config.yaml
num_hidden_layers: 8
hidden_size: 384
n_experts: 96
experts_per_token: 2
d_expert: 240
d_shared_expert: 0
hidden_act: "tanh_gelu"
moe_layers: [1, 2, 3, 4, 5, 6, 7]
router_score: "sigmoid"
normalize_top_k: true
routed_scale: 1.41
balance_loss: 0.00153
balance_bias: true
router_cosine_scale: 20.0
init_std_router: 0.0109
lr_router: 0.0019
num_attention_heads: 6
num_key_value_heads: 6
head_dim: 64
vocab_size: 32000
norm: "layernorm"
norm_place: "pre"
norm_eps: 1e-05
positions: "learned"
qk_norm: false
attn_scale: 0.125
tie_word_embeddings: true
parallel_block: false
init: "normal"
init_std_qkv: 0.0206
init_std_o: 0.00514
init_std_up: 0.0206
init_std_down: 0.00514
optimizer: "muon_variant"
learning_rate: 0.0109
beta1: 0.95
weight_decay: 0.064
lr_head: 0.00669
max_grad_norm: 2.0
warmup_steps: 200
schedule: "wsd"
decay_fraction: 0.773
decay_shape: "linear"
final_lr_fraction: 0.0
batch_tokens: 262144
max_seq_len: 384
doc_mask: true
train_tokens: 721300000
max_steps: 2752
dataset: "wikipedia_en"
Below are experts of layer 3 (counted from 0) of a mixture-of-experts language model. Rows are named router (the router's row for the expert), down (a neuron's output weights, with its number) and show model dimensions 0-191. Each number is 500 + 50 x the weight over its row's rms, rounded and kept within 0 to 999. Numbers have three digits each.
After each expert's rows: a language model's description of what the expert responds to. This comes from a sample of Wikipedia text that the model never trained on.

# expert 22
router:487430600503552509475601382557476506506435566531492569510497481425478532562540490420498479511521521509453503463563458460523490566502520517513514415494427438491497590526480524454458451559505484505532479448529442503460441466490472506517650499579486572561475524456512448477397520546461482484555613470553489458493429547421457481466411476430436505438431432486532467456471415551474424459439502520484468565505520526515532554553502485524414509642442570495439546487492412535552530642395580465447467525577339502565518523431473591480466477516472475508546532536519489499484459481501510478
down0:510511588450508526437507480433490428538454413503462574429575600502435505421517475570490570473454552470476489474591608496628428472471477526517534535465446589410508451551445521463557582522407537511414419581480495481431464406477576421602541435545469502445521475442488542491554516501513511495492487449405495504498498539493544494505483541519504445422560568486433525562545537437458470531568480425500468463564485519481504536445543458565518400579500547482483430448511541486530541470479503538498473429569563522561478476511578444436493436495490526539495478586514456538581475483395480410
Country, state and city names like Pennsylvania or Toronto, and periods inside abbreviations like U.S., D.C., Inc., often in Born/Died infobox lines.

# expert 8
router:404390526469528402482560409460455518449531520572464489459580533490540502559489527479446443548568489535473519568538483490504533455439455521471501545496464419444522564497506487491433437473472387481493411510438483485525531485535518511551567508502555462565530512526555643469468506481503443472529568544546496458502518520515437443519434464448485498466472456477538492547483508522437549395438545463586486607543467579461577503519511521447424489540498411463381505453478401478472493487512500518527446441562474531547505409491415486512496432553555481485519568578485421548521442650427521580
down0:585495390497529466452509523519465474480393474497522500536549565573525492471519564549441575579377555576480494468492531456464483494560502517485435504426540560528458503487556431522534529547512506405501585448414502529438436535490421488539624511527592483515443595479525516374517486486578429426603471462474483485544531487546470537540504450511502511474530503527489560509453457431465604486518455515575526541570509482625498491477525465448434550389562472486475485459493463527451434505498530490568584506571486505564414486487584547561377576514596534517525418460519556477522533474498454490
Capitalized common words opening song, album, book or place titles, such as Love, Take, Lost, Big Bear, Day.

# expert 48
router:485438434436501438535557531573486524517468573543421499484438502424537533518535511442496462471541650483454502507545545507509452508393431486554547478492500433543458571513578490486481443566567524460465607562548528585542513508489486468517538504567597564495566518536513588463434488503456500406466527519436384486411475481502548426556425437541468419433418441460557518522419465484451562483512468549548476632519488532478609506523498436520530493522517534543489506459524456490427480503474611482514513475527491510520482513550423503498436394520492582426456501486515508401517518517423557618
down0:553499547533523510501463438463445471401514489538423484524487537522426590509503551462517447509472476484465519530476482462453518424446453616475508590461491442484434395478514459463549403393438476472518481476475464496445559507451435547518503558540576502635462457518563499487498439498474583506595542421431532466533510531636454535495543466442501430483533595567515414494464449466517501546536488458414506422613532534464520488520502508468419452392486546606600500473542483416502528573559480494467529514396517493477528458477492538523466473466516490493438668526489480465576400465460453491
The s after an apostrophe, and capitalized nationality or institution adjectives such as American, National, British, World, Royal.

# expert 23
router:419460599396594459381530471463467576411513473540419561454563532491528473535536542399434533495548544503463508559541546488493579628548442473560496522496469433483468569480484438345412477629531422532497550471423491537518444455555531488528531550513492521540471500527520518483488496528479496438560466436461398465449431508504514492526510419448456568551513492426504439543558479471374520535477466512515577489500464583503557516514579501476399458505545537523432575556557525518452523569499597406574526424570432487502430493495325471572474438524551440513478521516531420498605526527454556493
down0:465406549448434529505383569493494415434491521525531500428509634495510464465499454451518557545545461530461579410507504554454443440561533442488519383538572538479448513537520471444556508526447461503540501564573615464402500500594496448528496448501552547483538401524411544499510480525490510557541500524459547480539495526488520417603474539500576594491541518496532488518504453521394566504472472498470506461530501477519443564506452552490494520636555464561498468515536508444558520474572544593522570518545473512565488480564502470512449444495488419470507579430480440417482495617534413564
Common concrete nouns after the or a in descriptive prose, especially nature, body and objects: water, river, tree, spine, fruit.

# expert 12
router:476463550464597432412541507512533550373537524557577497468392545427486463543538507434540460516636583501431531528536586477535478521427437584420509515501520480445396515485465499470495456595548536512497543515534424571501489418554443479480557549499482449542478493429552458637507548495462393396540528478531445482508539506518550424525457467446530474492462483439498524518492435476333521487423440520500536546429517506506526613474575451442432522523499502507442620516492480517501407495458495527538572464498467531507418531493440434460446504552385439526515561488482507404571484518339471525
down0:478532514519480534528508622585454425381447513450527435504504502476598500534488573447527531527520509517518392455492436492541598545436445369461462511548554529563540513468459532446534524490424515528515570482459493518453496479506457490462547571571418473544536541485478421504509452492483523510495434488446532473556558497458470482469488479540456503475525550506539479479489556487478466447496521617598582563442600522533430547457480543485475562536611523466530604418525560454516588428517568493470561513512348512441467482473430492475570495532566558529526493537501427463482459417484523491
Adjectives, participles and ordinals after was/is/as or a noun, such as early, late, illegal, years old, placed fifth, killed.

# expert 39
router:531433556399533452413520422533391542456432496573469629440484367465491478619511531514511515567593488470522555590588493431507568604577426518458522464502494464523397535426534487438431485574568431523550527499502469545564399518501581525458514502459582442484457574572529557489345494522487503418586508532532470415489412551558443398527445450532445584481419532529510472574549489482486568498498498492533492478489395564512573572506485431516471385573513580540500479605490489631488436590543557495494498500636472418484458538464397486515519474578504517551504535586482461533520485527444538443
down0:492516503542504510524568459498478414471498425499544519519397480436479563569616500523525514552424532457491478542494475530492528458507597365487522489437598531437483450477501428454470423551615553563584520431509504506471557503345479524582558564484554404435545519465448521580524576595490477536541479559569465507488505528503442455467568535433439443489613540527571477483495494527503433487473440515580409553507528447513519423399546514465581475468537452510519516460553468548415542491557438596532478461465538524416474446463511515473535483495489477575533390445571506510444491553428530435
Nouns for buildings, transport and organizational systems, such as building, construction, railway, route, station, headquarters, label, factory.

# expert 53
router:425537471413502379525601434617499553453403459566462439487520573435428486560519513420460420591631449441446579446526525474463522450439467539445467444498567480525445525417450524431485456578536449482550513508520398499483577455493475446510484583518427572559578474512532520572491461469387493506551572418498463446403518458451414439409444410516477575485492477418554537557450471518416560457495413514501529508449487478441506513548562519555449514449514439546485543549508551523518492511609501411585458426546464504548537524422529447481431470521511440511453467589411454466523508568527509574
down0:589503509523585488524513533522609488441529460547444424346574524476519480483435511573537507477556475532456564582487442543432536440490528461511474421488517438490456528414563468461558569488610606531455454522484405544463452498501527503399524477614459539491508474478507529509485517535463457486493428417492519490497434503483556497537454519560439477491634520540550511452519523501432557514483521383477590514535463547520535460500500527485457565533610499506512453502514497427459500476477514456490589569466511507525482580507473524455537520428427483492487442503581490358517489544449513415
The piece er inside names and words (Ferdinand, Terminology), plus gradable adjectives and comparatives like more, greater, large, small, public.

# expert 0
router:496433504419548458467549422529517527413569590583465397514465462407582490568455526478492446533526606394460453469485505479510506593532498468497436530502468469508488522440511473432521523538545471565502498513440497462609480533434524456511557512549426497529511400523530509466460550523510506493517573446513466408450479513553517476417510448531506487466535526506549501419540489573475621525398418538484510451537435529434508510495562490464447534574575587558503492533497479477496493593511613363597416452520491528603525559464416548589474450479410438482464418480496479464418411515468562477
down0:539516531512523497505534594401530535399474470493502539522564528584576409583428566513400554501533479567447471531406506481433476541426606559493531563539486529406469487472469555511406552572540526553598569503611524502473515457589491494451486448479480452476508488536457422569540449458483472498554495510451530576475448481481498457508501472594514448525509503530491503417470503446449484416517576522415507507584513587520551477408523417465497430538540465463532430429542456497507484473520458393513553486523376514502515501436547492480512519423508457385519392482603546470494543578506515575
Bare space tokens and table pipes in tables and non-Latin text, plus age/aged in birth–death lines, as in Died (aged 92).

# expert 43
router:484554553451569430495571494464408526466492503498462476447505422524541573546521538534411521464479558479433538498541493485497550549500457599531536500496420516533489636452429517463453399497620460444557518508510492435545452467513488474489469660568482446569505517568528554491432517555463504453431591522516473509464481484435553487538438369516427474452374474484517512497527587444436473549412517431485459481387548532437597559450470422522366441544490474539387519483462479487506464551519514530496459520547431504519479501439446505537587494596467498501526515548509450527491524541494552591
down0:548540441519482495451501569485540530490513528478483495540504369597549554419397528485505491496444568517524567469523508531406431440468534550490425534509464500560464438535447526498571521401558521505523476499506526527508502585431508563453479520506536492538512540478509388489522462427557488468454562536495604437462533577551489530555430474526564486451574481458481565486515458471497510512507444486470495542555584528439543568634530445573477524593517482584424515377525560524483467439456476537529555467464476454458553460514499469543478543487589419579470525531508417625537616480466448540
Periods ending sentences, often after a noun or year, also ")." and ".\"", followed by a new sentence or line break.

# expert 2
router:505405559409581530453517474529496505434476441504450557445498504466530481670559541478561496472527465485452554581563500452478591523555427573525535468509479385424490450466521543519486435555517454499465535433481561553557430477629507486519494516499490527472432410503521571462460467569455504414524505493441512474538451489495498447543462478535542552477471442460538451554460549490501482504498541517514461476475405514546507565531525537450478459551534436599431470461507436534497507512448613407476542518552460460489337527437440479492544493468510476442492597595421441538538508512431593504
down0:569549519512482539443521517474485556526499417473441460487563462488543475488555525525549481475445433491557478554521567505433411506542421500562445580592505506589480415496450408422505501413479595610499461450473440550487503386439466430527477527480505454535530461461538447535518508454475495454491536549447541405568432399508531495594482509463480556520497541524425475488495477510436525597541537535524608495566476474482516452468470549535483467494626497570530496473475463506544527518568474545460454510451423523478455463443453533542538467448438611509551469505513562558483546475517444529
Common nouns for sectors and organisations like research, data, oil, security, company; also closing quotes after song or title names.

# expert 35
router:455461532458589423513513470528471553430464502530529488435473548455610455519446526510528461565535549448441534545499510464484563512404504660530433544501478498460525456525485482545468509480503398558604508488440445508537469457550477562504576532461504503497562441546550517512467548537503463482470509509512494466479457511508380417497458443592565544508482506537506502532497464542452445517472510497502578543556377548490591492442486450463449511472461484427419527513462420603453513580473632501531505487500479472651423551510500557487531469526555476451591599535514455440573462572437599503
down1:537464492477550524487521512424458458481516445501482567378526496464417477492457457527576526455488507547518434542541469548498489467534518382538482525530455497453553463505489564516501532488515607515425410527464541453526504512455570617411446438526504458546477552464537477558425526549527426459503429423534569523373497493478481404475399518517450534528496524540468590503472544476608444494488557475471470510422527572481507484504466471408594441588499475497519497486526533489508465478447581472453616572604437480472579445496448445484435443495475518466470553515502501495516562489469492433
First word piece of capitalized proper names, often Romance articles or prefixes: La, Al, De, Le, Pro, and name starts like Ho, Ci.

# expert 31
router:500424569367608531496517539471506512410516474505568500432514548433551399520456519439494548454523493496405580498436532526434419546541522619506439525491462504512453556528490484449495484499565528492523458443542447481507452411524524495546591568529417463528507475483530467469517527532437535478566531461461497465312550544464505519504524518519472486531491532496407442435528574501457454454396477512495566564479517513465556544378529491515521397517499418568479532468513405493418536557413595427559482479490514531527482507401482507446479481539442464407543535477444442487619456555506519462
down0:507513580485568453510579500532514477519451499572462451332526504550466498475528560477335570528482542477442497490360481504475460567609475530450501534506515418472547530514532510500506579521459546472566499488487412442460466500463443555419523567437482440504475499555526444578474373517497405417394523524501453558449545410472562501522439432486503518496540509534466471583602445482519433491577572500588551448514469449508502485481533558457460513462390477407650542594487556470553575554514443391489504575414571637438589475526551399545446476442517557475473459483472509507526423512565555509
Small numbers and single-letter word starts in tables, routes, years and math, such as "4 x 4", "c" in crow, "d" in dx, table-row line breaks.

# expert 11
router:496464577489564362476588450533446556474551504482516539459501496389546474564530545467419529481538553529493471562515458502517545536489463511516506478494479520501489517499462520449441442513471426504456495496441400530515546443489524570466545528464490475496460511449558589450387505533484419427529498597475463506439496529436492397575494435501547469466440525440580503585434490568463448502471537456513534617543500588497592537520545484519402458514454500459386593480545412510482403545439547510525440536521424429577493557426365450516548470460503450543526597514486474531583417587439620541
down1:564480412627521456482457594435555537426527428461502448499472508451505441506479506499397653508525507491490503542638497499506536541417562547497444475528476464492529473502482527457520522576576506528540469459448690527517505505482439520481478511463503589476519522563488433478451500430473549469431478350502577617484570456483564521446510511540448477469466486485545546543456471549505526492491508485489524447520627485491566508487507573542457524388568519557527511552485457413519412412525506498493516569500527591449395493521468504502493440461525428555509552414472545497476581499466438519
Surnames or surname pieces right after a first name in biographies and rosters, such as Jones, Singh, Johnson, Khan.

# expert 57
router:543513538445518400506538440480507533500484430518482453453460427488615513505441471443492541491463546494451490504522518542519490499503517561509456463516551487511462507467444461541473480482505436550556503427444518568490495435547490530551473641616405438455449423469591471536461556572488524403493558520422452466434443533480419482526552480471451549439539541485536476503491522543455482505482387554521515515515499462547607568463538490486488376521503439556425566470505437498572417615484515535466498508518439480623455476485465485501530437554413486431406516427531502425498511513426540481
down0:528439547563461420490538484453489474461448442451485500407435568452549492546523492479532483483587518579480548549484544484535484496533524436440483479509481469501472454535482525528491575441572504515489486507543516487508446522388376475513478518489483428459523489479511428534446389526592530530505528454477494488464532522380663496526539502532498638533548568488475566543401496531396364468557650475498641466413521515469536448542530496544540533514505469451513588526573452526589520484516509518547511561470537523426470449510475565540503539548554617495579464574626477402604529478490556513
Commas closing introductory phrases like "Prior to the war," or "In 1947,", plus day numbers with commas, months, and dollar signs.

# expert 41
router:493506611444524460472513402563519578481477518551481527506512456493502490522481512519424468598436543526442404537569512391516590581560448542450479534502388447575419441464482587481433393516632425512500548494494470526452486445568422516478568484533444489649539478526576463613491511571411502392485658462552472530485509445501455363440495472461503548522454583535522433502533548498413546611518535480464551480513539518490575578494438475540482476601452466494446479484428479478486568515543450512418516530527418450557515518490387506530528526443468483545528485552526520438477419516498517502
down0:424588450407445484539415467531490456486536492474523400501468500489534439444441500465553467495487426476480657516543426484454501522519490490497427441516565418547490413564441508576482579476492508474540480517499497529424507577550491514619468516533514559522506482515493489438545574555511459532411486509560454493532485524502414556545458525460486561460553447501563458367517471532519533549455506549399639487536541544507471515572524492496400499521518471536537550452475579515542490501450577509450515530444504540545529411442503597497564481557418475475527424529441439501504466518554440461
Relative pronouns and conjunctions opening a clause, mostly after a comma or reporting verb: that, which, who, but, when, during.

# expert 37
router:538526440463525417412567465607519535483524511622392527508532504540469498542526489523517529488531470520494465513508512532505486578496552517508553477500482441495486489519527472514512538571575508459477457487514497447663419493469498504486540494518477431574507597506564576512435507510507477539580552467578526431463471560494548497497387517502482481485483545451567472491480438478520556445437457369445518529516391455471517534541522454551460387609529434473490601536474467463519477594501548478466435378599494450475418505469480533499487495530483453507487510534486445528464440462393498549
down1:578508442501431511439462503445446594586517549530487514502527481469551459483417532452473519490478375505538524435403460501494506478607375577501568458477511463521561490537415452506488511503533482457547471540339506404498545410501544425544505496563524608445445536498491465433480549442485540490541490423475461480407506526490508553514481421481473500540476447442511375600479526452448513426548601526487457528546545540539473378409450572503344536514525517503501545472532483486466527437531537561518521581522599550498445515635458497535559468521595457460543412453495531540580433455506493498
Suffix pieces ending a word already begun, such as -ing, -ed, -ation, -ment, -ized, in estimating, synchronization, syndicated.

# expert 46
router:423414593417517400451554414538409533451518519498533547501468384473556449493492528528393470526529490541449537513529522488496452563569435561478494525490485501453459485443495494537377440487521366480535472513528418589527517506495486515446435511437527555484475504561530604496480557497472431421605491541573443486483451518531505415529388512482405545436426501522532479573530489507457553416408481502512564484573483570542564550511560520488444511559489572512392434454557485527522428533561475443583545486521431445509506474447437566544503459464531520456512501607488514492498480524452509453
down0:461476525490583414470526504438485568455539521551623522545496497549475517511483513464434463560553500409603469437556551443534459453442598516522510466491425545492505483457521569565486540516519554452554420521496525532517501466519493511442461542550457414533509578515584491482500364477511528519495518501531520567462497463500489508483511467479569459479497474551531562471488528511526497504589417508587535533469537457529542480518461475526594495496539495297537619495637438541435553539530502499557455469637459490477525485443508442539537487474441513496507577510468505512528503584540642542
Head nouns closing institution or place names and titles, such as University, House, County, River, President, Street.

# expert 45
router:497492513502521488395516429541442503461548498562509596485518482545524531561512500427481490548496527517589534547484555491445503553404357447572546559499449475449465563495547486417441515542579583531550568521537525456503504485505551514511482486451431556632444425427495546443454461401413527370503525568495509459465422419432559425508422505415471543430486505464523457510414563531409515538532468461401516431570480457439545490450548471466514527550497494542366532477519464466454432500523541415479430477587462513487473496412422525528460440457522528474451513439548532545533565470511601591
down0:399516519520507506414428502449479462439503474504519468475498419482460440604601562551534485426453467510453497500620438475541515499497455498508542418456474387480532540406501489449525465484501537535500515542536470532447538560429417465437558557471532477502545570501443483482579488607489473475488488560405572539486483438444392535474553528535518553542481442584421578594528488501500594390510509522502429510465547482567524524394453471464526385437573488532446477576552498547603558518568446550585542471568426515417511603485480464486484421457607526506546528530405482537588417539560531507
Final word pieces of surnames and place names, mostly Germanic endings like -ster, -berg, -mann, -ger, -ler, e.g. Hester, Palmerston.

# expert 58
router:463441468391462402425524518517431504510401497462511491380532527464613545597556508480524500485546500440565512575574566454548520494527475527474436602514527505484489504446493566459466528604613545533526444560426532566448596418445567511525570577521453511598514483554502511521402479560508485448565487530515439547408451466505525460456488409501443535503432575543499428594476478485453488501416434584427547477491497556437588535493510480515434447521478547507441494536413459525476486523508465483476532519539462492581536596543500489551531520485442484479527436489466436466538412557441508572
down0:609548504487415405416471415451518594496542553491514509480450461564560407527438484457489522454549499557462550528455454480502455580524470474570483477538601550510588467500506480537406397522438474544455527478431425463527520469522541524465508528663480429482493587502489442404525602520480409535449453537511529448525451453475521517445483459528373531489405486500517548535450458434565514551511471480443533588507582438516430526478602497439539534543436458518462528462448500463524531584597453432527562481453520428491469485533462596466507606522501488459524471511494506568500482558440605517
Commas, and, or, and linking words joining list items or clauses, such as however, e.g., such as, through, via.

# expert 60
router:570452493461513359435545572625462509426480445490499482482471422420543468475553514351482439507501493478471555628564498507553471519522494490509527486502464501514463547479502457483413590536460551507508506458396556528560435486490533520439605527471510490549568515546586558531470460484444369473476488532504493410465479498494558485524520439546409539481456472553515514500458452472492506507471574543465460520392417503579509589464523484515496530608592523557501544563482483500532500543560571387535489446550431394487502579546365489479471472495530450497472467462455461486591538520486516477
down0:546485516465461446509481525468508460391512439527569509583509524452499515470566501456614534467533447499501455490487539521515503504436542464521555445471563475467530521526554567423509500521507487526434571522528544553630508533473491416564417474518491541612489548532443436479534471560514487519520465482392537509649478516500560440461473450501464475474529567567603468441440501563510455525556487472495548454479523522445504374469486492443546548452437637449497548531552602451554530501463484499521611535475449440479561443524542612455471500464394490450546555459461555635552488463463412452
Sports words such as football, league, team, season, and unit abbreviations after measurements, such as m, ft, kg, cm, lb.

# expert 15
router:504416540450527378432560503473448519427505524560480516406552477416571405570384558472562583521566432499539501529466483549476568523510497578470519474483516412450503462503521555488430500592563512592567577541478538424629493381497490557534521501437441504494487501409573453476434488573462516398577521570465555424474485455491457450537415456544527526505396491491615480525544424593513486501355463481517552516456411524546506652406564531519472426555481449541445515527485511538486430517511570446552499489560438515514484472446472553570449458503480496494503523530482489495492394558460488475
down0:458475550487537568500505474531436448534474497312501461449557481452456598522548439523495563525524565457440561563504397568507404481489523452495530462481508401569428591506467471541505431571483493536530511521507485436478440547468552532531500516563433548510548457598473410518404491521448539533456550495544515445561559414451448511437510558450446503558518482545514588456464489501487417485472506432425563430487525389574502546507489516542585510591572488624462552501558511569436419644591411535525527532488533444487582457497455448582476622438426514503484567468438455582499549346552456463
Line breaks ending list items, plus slashes, underscores, brackets and backslashes in tables, fractions and LaTeX math, e.g. F/Laps, _{.

# expert 51
router:498448529478550513403529517500505549439504466558479568457493511526462500474475452466441466567503537490443477572532581516608531544529487526482481527517446418442508480540541485495434514544462509486595498534547401531493449507509465480521489541513457529550474403538521466495417490570352470460563578411517468498458513562606545542469416383533513628512455482470522434491601523501475489456538450524497539471501513519563539537501480374541386426586509589516563521489525521508458494524542502505504502526470491449508488470492377626499512505481420509518499509571434447480515422540440599555
down0:478539508508434430486518532444429544487487502443497528453479563538499446635379539500503553523480488528508486503452482595577436502558457490553479452574447573534520451437465463492539488464528481533452432496554466505604479560533544561458469475411504536623499571511618525507487476502575416482460524477479458517560490494453541489459455558592549598548528529479506508479500467467550598560494455464455506487460509590472536444480484489497502507503574441420503455520573434486552461476479556463529432405566588436576453447651514547571531527539483527474473534388491442469465526578508572447
Locative in, at, near and compass words after located, born or headquartered, before places or coordinates, e.g. "headquartered in Cassville".

# expert 38
router:526512518462473493524553487528478576466521533522503594467558453535501475547521529473500492523541513464460461503507476445554515563476531546431473446493456446488546489496556534416415480559542412601505531459459527583496482525480532457522537527512560497496451511502535471517471556585494445390587506547487470479426484541533471463466455482470422563333437523496558504485508393570528428449540537562507513579503516450570603525404548459409518438582556566447482591476505350547449510606538601488434514559538492536607490560518472457467507470522519488536497492493532468443524483452502474574
down0:470430640529502430495415624507551479495421460511434456564498456438510565530480489529555476543513537562607464475418466463507513408438499529590466515545522542436553399443475524553463394467505520557556489558545581520429504535479621555496533428489515523465418382608477430459614515471458568530460504535464485439500474547578576535558605561448585493436475583476405461437482556475542512500505432521450451560523503494523471439499489585441496547453467481550545546451464499465567465465527487529476498454474481430441523477525424464549552572583532455531408500533548476434583483424429587540
City, country and state names and years after in, of or New, such as York, Paris, India, Zealand, 2019.

# expert 9
router:489399504482587423508553416537505618423454393551496535510512407500541505580580509459484479500496496414431553496586570473506485574494393473465551509504431452518510520444546584482470524564517459498464600473411551504578404486574548409494534528464562531516560453541524621510478571456391452410565506467463473496511475550454462511534436509536484572453431489474467514525549444469383398511441478558458521486488426534565584515487572434439433492535413552571458592489480406626458543517456571417557574494514488498497469438467504523565468496574561556464525553553539489518577554466485515496
down0:493503481489476450515540514511427455463486378507495418479574522458535475538400615563471657425468458512500486517353521408531468433412569520618519507481448523494554492499483534576512574459501449618475609482530465477537496587531561459465399529437428468507412594556556516489550516499488502489549451393528459535452487490517544482493491511555522583517513443511550490524478460467444377510521542584520526512530556462534533538529544532460487493466485561498573515486522433567465476431402421519547554557414510498468516508564517430461465496434466533479595479554485358397599509530447591562
Nouns naming sports competitions, stages and roles, such as Cup, Championship, season, round, Series, in results lists and athlete biographies.

# expert 1
router:500536516449483438467583520489511525453520460526532498424491513446593504520534580509452521529557457566500436555577458440590595566481477605460526499493473522501484473540513588499517527600566458511491431571433493545487459460500454542589510562441441500595440544501518510524402518486426423471549490514398542513406447491435448474481466519589452452500394546532425442457515472460380543508367476558501565500509503557427520514470518446521471525568409494471515447555461396513530501496515525465493513536511391505520496477435473570504525427447497454480507556534557436508613439566517534487
down0:490489532509545518495535544440480547486476462444468611494472475466424528508510441405441508544563468486516556538503552481491497592492491462522469531565540411517564539403483544433427462502505399524539513415486501536506471507500479457557417461499541460442532497464486501479503541487506475501513471489499460528407435430529499478484557473496519484440561469491602482479557429549426431514494488480476560558484476435535497484543476464569547464461509547482396509485529479482460456502541470468462467478500482531482609653518556462593393491520463561513464519482493561401459551463475354575
Conjunctions and comparison words joining words or clauses in running prose, mostly "and", also "or", "&", "than", "but", "vs".

# expert 16
router:421501498415527355487504422555499557481471475511457542440422516458619513497514470534420404533597530530456466592543598482467519565460513609502455549497419574516535545466506532489435495473458461519553497487453427498480568474509500464462480563527505542516541437494550536465447481571482468470579501554521515518464424497490546368515474415480548527442457598468585455598485470525470508518491524461531579538520462562417626464495523447435400438500493526433432500543543497452424538572506552538513479476595513481606521474519418475482591461450452445473497535517510389440510456566447621572
down1:476496468392500468543459517557467462457516560456532541541484478454471525453468473481502470476484505529476584486496527493475483546431524427427537422511475556461431526541434508517560442500653573468421454504459523511545473475523443514576484482536418480590434534440640439396492537456488416560490506570537619527437431373405494438536476597453517501540493480413541570399450511541496503430530415482523566434557557518470575509537501504500541422521418584459572407509497516453359454471511524611542521583461466457511460453475492543421528440457453571493570445510548555496512490530488543459
First token of a proper name opening a phrase or sentence, often a surname or place, such as Crane, Yuen Long, Dorsey, Taylor.

# expert 21
router:523534536508456440421524419486385475404501518507479513482505396518506436474542503573398521432477474495449543509552550473474504624511484551562466523494415477476523552446435504446478516554603454447463384537526549548615492513411567563479438537535481452580510555477554547504365500449476496438616535482459457488528419586503450489477502456492483533506468577471504442454500473439503544422460392546484507573589418530438560630430535468504454498507515555470445586440491459600441473564579593543488506427566506507501502598491478504504579567514500377479492513479410448479610449503429523563
down1:564448479500469523449415571483523447627579618561467496412455372506505540523623529528493573496480449441470512488578567441499576498448456427439499556477469462484591542492522585556572500560532417478445497517545541377477442387533475377433468503432434521493499504543473403525522540488519550525514468533515440506488436521556543425543481523447494557501498519476507462555574485508501461616435524508454617542499482475493406529477479513473509579480491493555425578451406500492525537547486460494523512548429481493479506546468462604536538420573464447419492482505460501508435510551457530525
Word-final plural or inflectional endings split off a noun stem, mostly s, also ies, ers, ens, as in herds, weeds, megawatts.

# expert 4
router:512474569491533523512530478512500542535428597482450561406536516437475393541462491462428526559580506440454471562438434465443568521449520542505541531502567431402411473592491541551425491515559396620520483534538533496481469382565508452459577502428467446533539436547540421557484547383460464432538549480467526490465506549449474448473548494518482444464445514460478543575529541503478465463451477511462438527562538524443472562504509526545492461563429421610445492513478390596463416520465501436591484513503434533518439513557409550527489468489483513482590548536493500468530407472484482429
down0:492375587439512509569679555456452415443468470488462451497394485485491502468451488441448555477434555478444530523423424513438526458501540509469476544522590504388458517533520501497412533551497590409514483547442482538419442464485485486433508589522585500468467418494502524527565367529505458552549537600508553452594526516462474514500547406550488440532545497507457578436506448520550419541523473476562470403396458456507510500561557566519537464471489506546559481482516527523464492471450516535452555480486574533619502408511524525471463497482509561525545514475494398560503444441549500478
Periods after initials and abbreviations in names and references, such as H. neanderthalensis and Mr., plus of, &, vs, und, to in titles and lists.

# expert 20
router:421526561511537493441514459523461484493454428580529533458408396486474420548531461500489532405538551469541445438446569541543427592511485506509520528480504451438437477485387541499479448528462520490517452505503521524514440480443511525614507500503467419509563415576516562522531531553508523408485603528579530517462480574546458439466488434501509490472499566413475486535450470497484469465452437504489589496464425584546546485445456471516462441564480437567480528492503408486543489566593483442589472523538434494532466482449532581526581469484456532430446510495518549473447478544422569539
down0:523535500467563470471537497580516535473553581403482453512512456442535557463571623504500528519521485537453416390505493554494454484407397478480491530579553513528498407419457491442552495430463528452540561484468553567462616508565546438514471508513461522525508509516504609530527457517523482449435518498560509403416512430493529473431473511380445560495471455449551475517489459483519558485344529592571563470508496505504599514576398506526461547483486507499461548581551564474483549555372491488486616476466499434663573500582524432546548532448520478562435577489536444496433482462469494466
The prepositions on and in before dates or places, and month names inside full dates, such as on 29 March, 22 December.

# expert 54
router:463460466479444475480469494509517494424510495584513439541532481420598511494531449464459496476519563519473452559561540401430520514455488556478467488527533519551379511466445435467497487586554518511508581435496418502474422436501434496518517482519445559473593524608602474512452480469465509457457613501565485439490510566485526503500530486511514469534489493541512502484540472600429540499474492569523552523542494514511604482497417454378476549528517502597366622466490477539482546573456552486510516389491447483572521499452429503537535394532518488428446513512513496443620567494443504512
down0:389558498415499508506478543476467493514485551516431550548420540442443545421496504453508490441542511533478458446496479547483558515462526487486426564534579548424477423499596590569534472542482424456491528481431471467537561592603512493535500440581540544420518525539522486499501485542457502549511475521504490438516489482500516515416528499469505529474520523467454414564551500574463572501428530590517533540592434460441434488576523457402449497510513580526443577565541395483452520411445463517476523497549541534421542432465406527526467493470492492533479450482471610511496410573571490403
Numbers, dashes and codes in table cells: goal counts, percentages, vote swings, W/D/L results, and headers like Apps, Pts, MPC.

# expert 44
router:379452521401494519496527504501505557533557495561521457499490455456493439471435528490453508463560477530410553627566520445499425536516542548476466456506515536493494467488445502512440505655522508561506493389508515528497503448525579498536559573565492564529575482552553450555472493532475499494445585417425470439490516477448492456482455462516484482436469492483505509521528504510460472460494429481471484493554428495522541525591556433505525487628389442482442514569389436648540542517538539506538475470563442555603413429493395576583531409429512524480433515535532537467497503530448541463
down0:472566571470469545478523527512472475512546533490500468486430424436479469471503540460536546440450445541500504419533527486503637455508447474473428480534535540539529551455456434569504532499486436485558500482512480467437499480426473537464539462622500474525486487493657521550450552477426521449411546497444535467541557509529560532480548525535437449444544453385510527479442517543532496580492512476456504450455504493462553507500510520477499560473473506477527519509518426491570488449452481581559482434481532547480489425521576568546471489491586466478576525430532467468446506522475534491
Decimal points inside numbers and approximating or census words in population, area and species text, such as approximately, above, population.

# expert 3
router:526445504387480476547494517495506479453439509553543523494530466505540479535535488499481486506494497578544490488548501477407515623409537560583584473487514527410488461543442530522387425490588484457535505385548491473540509507548518492434527529532447469503530519618550447539529549546460490427540545398485445379431526590565474428414474457540510561462445521439496470560512536491472465539390470585451484639486557549462573514582444467463504554548538550487482573468451526559547488500531508486524347484468392491510467456530520614565513435565477517550552451464523514465432526535393455520
down0:600464587426515518545454466497454564483493526490492584552508509450499490587515418500472469566381517487572483511465462514474505563511477527396543603493488487514470547544435447493511498475476481449458520501518506455570526455435503475415582449453487486569599576471501471436514584535504580544476495462559509516533540522556606403507515512512468517518531642522447572471566487547466531406485509494539550419503502562562534406577588530484462486557532475428503487551520441484511542527464550545528568456466448471514478411419508449454514471500491461568520532512403467389477440440513493527
Prepositions linking a noun or verb to what follows, mostly for, from, at, between, about, before, e.g. "released from the".